Weights of a small mixture-of-experts language model, trained from scratch on English Wikipedia: 11 layers.
Below are experts of layer 3 (counted from 0) of a mixture-of-experts language model. Rows are named router (the router's row for the expert), up (a neuron's input weights, with its number) and show model dimensions 0-159. Each number is 50 + 15 x the weight over its row's rms, rounded and kept within 0 to 99.
After each expert's rows: a language model's description of what the expert responds to. This comes from a sample of Wikipedia text that the model never trained on.

# expert 11
router:63 52 50 40 64 50 41 73 71 47 58 35 63 39 67 62 46 73 65 61 65 37 22 58 76 34 73 33 76 68 48 63 66 64 57 56 45 53 48 20 33 34 35 70 30 37 64 53 48 57 28 35 63 38 51 68 57 31 56 60 63 59 71 65 31 56 46 55 37 69 66 33 35 37 65 33 64 51 40 63 24 57 31 87 63 42 42 54 61 75 35 73 34 61 61 46 47 37 65 72 55 61 25 37 47 76 60 75 62 40 41 32 63 39 40 60 53 56 40 69 61 72 53 58 46 39 30 60 58 66 45 69 22 44 60 57 29 57 56 31 55 39 36 65 27 25 71 31 52 32 29 30 26 41 42 44 50 64 54 54
up0:35 37 13 50 41 57 38 48 44 48 46 57 81 53 32 45 45 28 56 57 44 65 61 52 49 53 73 45 53 64 46 34 54 49 64 20 49 85 18 39 57 61 65 50 36 66 49 66 57 57 15 28 43 40 61 60 52 39 35 25 60 41 54 56 54 69 44 53 25 49 53 51 68 38 66 78 52 51 44 59 46 73 32 57 66 60 24 33 35 27 45 18 38 61 57 32 55 55 56 56 44 63 40 29 71 58 81 72 43 53 52 51 38 31 59 36 54 60 58 42 83 60 64 34 59 50 49 35 61 45 29 55 79 24 44 69 71 50 60 37 75 32 40 45 54 23 68 46 77 52 64 32 53 52 63 75 57 47 69 32
What it handles: Spaces and word openings. Bare spaces before numbers in tables and score lists, and initial letters or digits opening names and years, such as L-iverpool, Udup-i.

# expert 0
router:62 36 29 44 58 31 35 69 41 41 66 32 70 39 63 59 49 56 59 62 51 47 18 52 62 44 68 27 89 79 40 39 67 73 64 58 31 52 58 35 50 55 42 61 25 47 71 54 42 56 28 33 63 33 51 57 60 29 76 59 59 67 60 69 37 73 52 66 43 65 64 37 39 49 65 42 44 63 48 48 38 69 31 69 64 39 48 70 66 59 41 63 37 57 69 55 25 36 67 70 51 47 21 46 42 54 63 63 53 35 37 20 58 31 35 56 51 69 61 81 61 59 32 74 41 28 36 74 59 67 40 59 40 57 54 65 24 50 54 33 66 45 60 91 32 23 54 45 16 36 37 35 36 32 47 45 58 59 43 60
up0:39 55 34 46 62 52 23 40 46 29 72 71 48 61 37 42 22 55 77 64 46 41 30 48 61 47 67 48 71 55 33 19 28 44 65 50 51 43 56 25 55 50 18 75 27 51 62 50 42 57 40 33 43 57 43 28 78 54 54 26 75 52 51 63 56 59 36 55 56 42 34 50 42 62 65 39 41 39 40 41 63 48 43 61 50 28 55 46 53 57 26 42 49 73 46 46 61 63 58 30 55 45 24 61 36 37 50 51 46 60 66 50 62 41 36 24 26 33 50 62 46 60 21 61 33 53 52 42 72 38 36 47 68 51 55 44 35 51 68 40 69 35 60 52 56 62 67 39 54 46 60 44 70 73 59 86 51 45 37 59
What it handles: Quotes, closing punctuation, word starts. Quote marks and closing punctuation like ". ). .", plus word-initial pieces after quotes or list dashes, such as ab, re, Causes.

# expert 5
router:64 53 50 40 64 50 41 74 72 46 58 35 63 39 67 61 46 73 65 60 65 38 23 58 76 35 73 33 76 67 48 63 66 64 57 55 45 53 48 20 33 34 35 70 29 37 64 54 47 57 28 36 63 38 51 68 57 32 57 60 63 59 71 65 32 57 46 55 37 68 66 34 35 37 65 32 63 52 41 62 24 56 32 87 63 42 42 54 61 75 35 73 34 61 61 46 47 38 64 72 54 61 25 37 47 76 59 75 62 41 41 32 63 39 41 60 48 56 41 69 60 72 53 58 46 39 30 60 58 66 46 70 21 43 59 57 29 56 56 31 55 38 36 66 26 25 72 31 52 33 29 30 26 41 41 43 50 64 55 53
up0:26 45 52 73 63 61 48 58 23 30 47 54 50 72 57 45 58 38 19 52 61 63 54 75 73 49 52 51 68 54 78 45 53 53 64 33 57 41 52 66 55 53 43 50 38 47 59 67 66 33 33 28 77 47 51 48 72 53 38 43 49 50 49 51 56 58 54 37 74 51 70 34 56 39 64 86 54 47 24 65 45 46 41 40 47 44 44 49 27 53 66 08 47 42 69 41 51 81 89 27 64 49 64 29 42 64 38 69 50 69 52 26 58 63 25 43 17 32 94 49 43 67 36 32 52 45 47 38 65 17 44 46 70 36 51 29 43 30 57 41 38 50 36 23 52 40 69 38 67 34 50 70 42 67 58 33 33 49 30 22
What it handles: Numbers and list dashes. Leading digits of years and population counts, such as 7,282 or 1987, plus dashes that open list lines.

# expert 13
router:53 48 49 55 61 30 47 68 86 56 58 32 52 50 48 47 41 70 43 56 56 33 35 54 61 30 62 35 59 72 54 77 63 53 70 64 53 56 50 29 32 51 42 75 50 37 72 60 61 72 44 47 62 38 60 72 40 47 49 63 58 74 65 80 46 56 46 34 39 60 51 44 27 55 70 41 56 64 40 69 30 51 34 79 64 32 52 58 75 54 32 65 29 62 58 53 39 47 46 86 57 53 21 32 44 73 60 56 51 40 51 46 42 44 40 55 54 52 56 55 66 71 49 68 67 39 34 59 74 71 45 75 15 49 62 51 30 53 54 39 58 47 56 67 20 40 63 26 52 35 41 26 37 46 42 54 57 66 46 57
up0:36 66 53 74 56 39 14 45 30 29 50 62 55 78 59 62 36 44 50 56 30 73 55 64 52 45 56 52 72 69 39 59 82 80 31 18 53 83 39 58 29 58 53 61 32 44 51 65 56 45 43 23 63 50 51 40 48 62 62 33 67 49 45 50 53 58 59 51 33 43 37 45 75 40 71 77 56 60 52 70 38 59 25 55 60 64 56 43 28 55 41 18 38 48 54 72 44 57 35 50 45 54 31 50 43 58 67 63 64 63 30 31 55 51 53 42 19 47 68 57 55 36 21 78 36 37 54 66 66 59 00 22 65 64 46 52 19 39 42 14 32 37 78 46 40 47 55 28 62 55 53 46 63 32 57 61 42 52 58 39
What it handles: Mid-word endings. Endings completing a word after its opening piece, such as ro-om, ch-rom-e, diam-eter, and zeros in dollar amounts like $150,000.

# expert 1
router:53 45 44 48 59 59 34 61 68 51 67 64 49 57 60 67 54 54 68 69 58 34 37 58 63 43 69 35 60 69 46 50 71 43 63 58 41 42 49 27 27 62 40 60 40 30 62 39 61 49 36 51 71 40 61 59 31 43 56 70 58 52 68 57 25 55 32 48 58 57 55 33 25 32 66 21 50 64 48 93 40 41 43 80 49 50 38 61 68 72 25 74 46 75 51 49 41 41 74 50 76 67 38 42 55 61 56 91 47 38 40 57 64 50 64 84 45 42 43 39 48 61 34 54 41 46 51 49 52 44 50 91 39 31 54 47 39 36 62 40 63 32 38 50 35 40 65 50 44 29 22 37 54 42 28 45 49 53 51 55
up0:39 58 65 45 74 77 63 49 63 61 37 56 50 75 56 43 43 52 50 27 44 49 42 71 54 59 29 60 50 51 88 76 42 57 40 31 31 54 51 82 49 69 52 48 35 58 64 50 72 26 68 78 74 43 55 60 52 36 42 63 32 67 61 35 43 44 22 39 59 56 60 56 88 32 46 22 61 52 56 47 47 32 60 53 67 61 28 38 15 41 15 28 54 53 42 40 22 80 61 49 56 34 46 47 32 54 62 33 42 48 41 39 75 43 60 60 11 62 42 59 65 53 75 77 43 46 67 52 50 45 46 56 54 28 73 58 29 55 53 30 35 32 20 46 42 35 89 48 63 56 33 61 38 48 61 55 62 50 50 46
What it handles: Foreign name fragments. Middle and end pieces of non-English names and words, especially South Asian, Slavic and German, such as -ić, -istan, Jahrh-und-ert.

# expert 4
router:81 46 60 49 65 62 32 71 57 45 62 58 63 50 64 73 51 55 69 48 71 51 37 68 67 32 68 17 54 78 50 80 74 62 68 62 26 65 66 23 30 46 40 86 44 35 73 45 72 39 38 52 61 25 55 69 57 43 53 56 46 48 58 50 38 48 72 51 43 59 58 41 63 41 55 58 55 55 36 70 35 46 46 75 74 47 51 66 60 80 49 46 45 61 55 74 22 64 62 68 62 59 29 63 36 71 62 62 62 34 60 37 71 40 10 66 49 43 51 59 70 72 72 48 40 46 44 60 52 72 35 45 42 49 74 52 48 54 72 40 60 64 36 61 34 41 61 47 56 47 41 36 39 41 55 57 65 69 55 79
up0:49 63 67 43 24 73 24 44 63 53 41 50 48 57 62 36 44 42 51 51 23 21 61 57 51 55 65 45 63 77 45 34 42 58 77 16 44 62 28 35 50 62 44 69 25 68 58 88 66 30 50 28 40 34 39 44 55 56 35 87 69 54 67 62 29 72 48 49 58 42 47 37 65 06 43 61 42 62 35 52 62 50 51 63 68 47 25 66 47 36 40 38 37 43 55 61 45 41 54 42 33 46 45 73 27 48 69 76 43 53 47 65 81 64 49 38 47 42 55 54 30 80 39 33 28 66 49 41 54 65 45 36 62 37 46 41 44 50 64 08 42 47 23 51 34 58 56 33 59 49 17 58 47 53 34 52 29 40 20 38
What it handles: Foreign name pieces. Inner pieces of foreign personal, club and place names in sports tables and lists, such as N-k-oudou, H-ap-oel, Al-A-h-li.

# expert 14
router:64 53 50 40 65 50 40 74 71 46 58 35 63 39 67 61 46 73 65 60 65 37 23 59 75 35 74 33 75 68 48 64 66 63 57 55 45 52 48 21 33 33 35 70 30 37 64 53 47 56 28 35 63 38 51 68 57 32 57 59 63 59 71 65 32 57 46 55 36 68 65 34 35 37 65 32 63 52 40 62 24 57 31 87 64 45 41 54 60 74 35 73 34 60 61 47 47 38 64 72 56 60 25 36 47 75 58 74 62 41 40 32 62 40 41 60 50 55 40 69 60 72 52 57 46 39 30 60 58 65 45 69 22 44 60 57 29 57 57 31 55 39 37 65 27 25 72 30 52 32 30 30 26 40 41 43 50 64 55 54
up0:41 24 27 61 44 45 25 50 44 43 64 65 79 47 55 66 64 43 54 45 47 53 60 61 25 33 40 25 70 76 52 29 66 70 50 41 27 58 46 52 56 67 30 50 33 64 72 69 73 59 30 29 79 56 54 39 46 55 53 72 67 25 42 59 61 76 32 46 50 40 69 45 35 24 59 49 51 56 47 79 49 76 46 51 42 80 47 49 62 51 12 24 53 38 39 72 23 38 60 46 50 62 43 44 25 44 87 70 53 66 56 44 58 61 33 50 26 58 73 54 69 19 60 69 60 54 39 71 44 60 22 60 54 39 46 49 18 48 73 29 68 62 61 62 53 44 71 20 54 57 41 43 61 47 39 58 55 56 57 35
What it handles: Digit 2, the, name fragments. The digit 2, the word the, spaces and colons, plus inner pieces of taxon and personal names, such as Lup-er-ina, nolf-i, Ok-as.

# expert 10
router:73 68 35 40 64 47 41 60 74 58 49 49 72 43 67 64 33 56 59 73 68 50 21 48 74 26 79 56 56 33 63 66 62 78 59 60 31 46 76 16 44 29 24 75 32 46 41 54 56 48 52 46 72 35 37 61 70 50 59 53 41 62 52 69 34 48 43 58 29 76 49 51 44 43 47 25 52 49 41 77 40 66 34 85 67 61 54 54 36 62 48 58 38 68 59 49 37 47 63 62 50 76 28 52 50 66 59 80 62 61 40 18 32 38 23 53 53 48 52 39 70 64 58 48 20 43 53 60 61 37 54 78 43 71 66 66 30 37 69 51 59 58 37 57 47 36 68 53 46 33 30 31 48 52 40 47 60 72 64 58
up0:37 59 56 45 30 28 45 61 65 50 23 47 40 60 67 58 40 41 56 92 79 59 81 71 77 27 42 64 49 47 34 61 29 55 54 25 51 64 63 68 35 57 20 47 53 56 69 34 74 16 55 34 44 27 48 68 55 57 62 63 62 51 33 52 44 67 41 44 53 41 61 47 59 37 50 69 58 49 55 57 43 64 53 55 55 48 10 54 38 43 64 18 49 64 83 51 27 51 50 59 42 39 28 45 44 52 67 70 82 55 61 43 79 53 58 50 42 52 78 53 62 82 26 61 70 67 62 29 57 38 29 46 42 30 25 73 74 49 59 16 39 30 49 39 29 33 58 46 80 43 88 55 16 57 77 50 27 49 50 30
What it handles: Second syllable after capital. Short middle pieces right after an initial letter or consonant piece, such as F-t, b-ike, unf-ort-unate, we-alth, B-ot-afogo.

# expert 8
router:66 38 51 31 37 36 39 72 56 46 52 10 59 24 66 67 42 59 58 63 47 40 42 77 74 41 62 26 81 61 44 61 61 55 51 46 39 69 61 33 32 31 40 62 29 34 62 68 44 46 43 48 66 47 50 54 36 51 42 66 56 47 47 58 54 47 52 62 20 53 59 43 38 41 62 38 72 66 43 40 37 61 43 73 56 45 45 51 65 75 28 49 29 33 49 44 46 23 66 67 47 50 39 43 48 46 48 71 85 34 46 39 49 38 42 40 60 71 33 49 55 42 59 67 35 54 46 57 80 74 56 58 25 30 74 43 44 58 68 36 36 46 43 77 44 25 63 00 32 35 32 39 49 39 43 58 50 49 41 46
up0:37 52 28 46 81 61 55 48 44 35 57 22 57 53 50 34 38 54 41 55 50 83 37 63 60 44 65 60 74 70 38 56 39 69 69 39 35 53 78 48 37 43 36 66 24 68 52 44 52 41 36 61 52 31 33 15 45 53 53 70 45 55 44 48 64 70 69 66 60 27 13 53 57 44 50 53 41 47 59 48 44 54 35 56 53 67 59 57 60 38 47 14 56 56 51 55 43 45 39 59 40 34 55 37 24 54 48 52 62 87 69 55 62 54 41 49 61 65 57 54 66 60 92 47 25 46 58 44 44 56 28 47 49 00 51 56 65 60 41 48 74 56 55 67 48 56 58 45 61 46 53 49 55 60 65 66 50 53 44 48
What it handles: Suffixes completing words. Final suffix pieces ending an ordinary English word, such as offens-ives, gren-ade, indust-ry, assist-ant, riot-ing.

# expert 6
router:64 52 50 40 65 51 41 74 71 47 57 34 63 39 68 61 46 73 65 60 65 38 23 58 76 35 73 33 76 68 48 63 66 64 56 55 45 52 48 20 33 34 35 70 29 37 64 53 48 56 28 36 63 39 50 68 58 31 56 61 62 59 71 65 32 56 46 55 37 68 65 33 36 37 65 32 63 51 41 62 24 57 31 87 63 43 42 54 60 74 35 72 34 62 61 46 47 38 65 72 55 60 26 37 47 76 60 74 62 41 41 32 62 39 41 59 54 56 40 69 60 72 52 58 46 39 30 60 59 65 45 69 22 43 60 57 29 57 57 31 55 39 36 66 27 25 72 30 51 32 29 30 26 41 42 43 50 63 55 53
up0:20 49 64 49 61 68 53 54 26 51 56 53 70 52 50 36 61 29 37 53 59 26 40 34 54 49 51 48 61 57 65 50 71 31 47 52 59 64 47 62 48 82 23 69 30 70 47 33 75 18 35 28 62 36 62 54 46 54 41 32 43 65 46 37 67 79 46 45 17 39 54 48 71 55 55 51 50 47 59 32 59 57 79 56 48 48 49 43 37 49 53 10 48 55 53 30 37 44 56 42 70 54 44 18 23 49 71 56 47 48 34 51 64 32 27 45 36 50 41 35 70 79 80 61 64 88 65 45 60 57 23 44 58 59 35 43 38 65 72 59 50 51 44 59 46 39 71 58 81 56 46 48 68 65 62 67 51 40 27 37
What it handles: Nouns after modifiers, table digits. Digits and pipes in table rows, plus nouns or verbs completing a phrase, such as college football game, former professional footballer.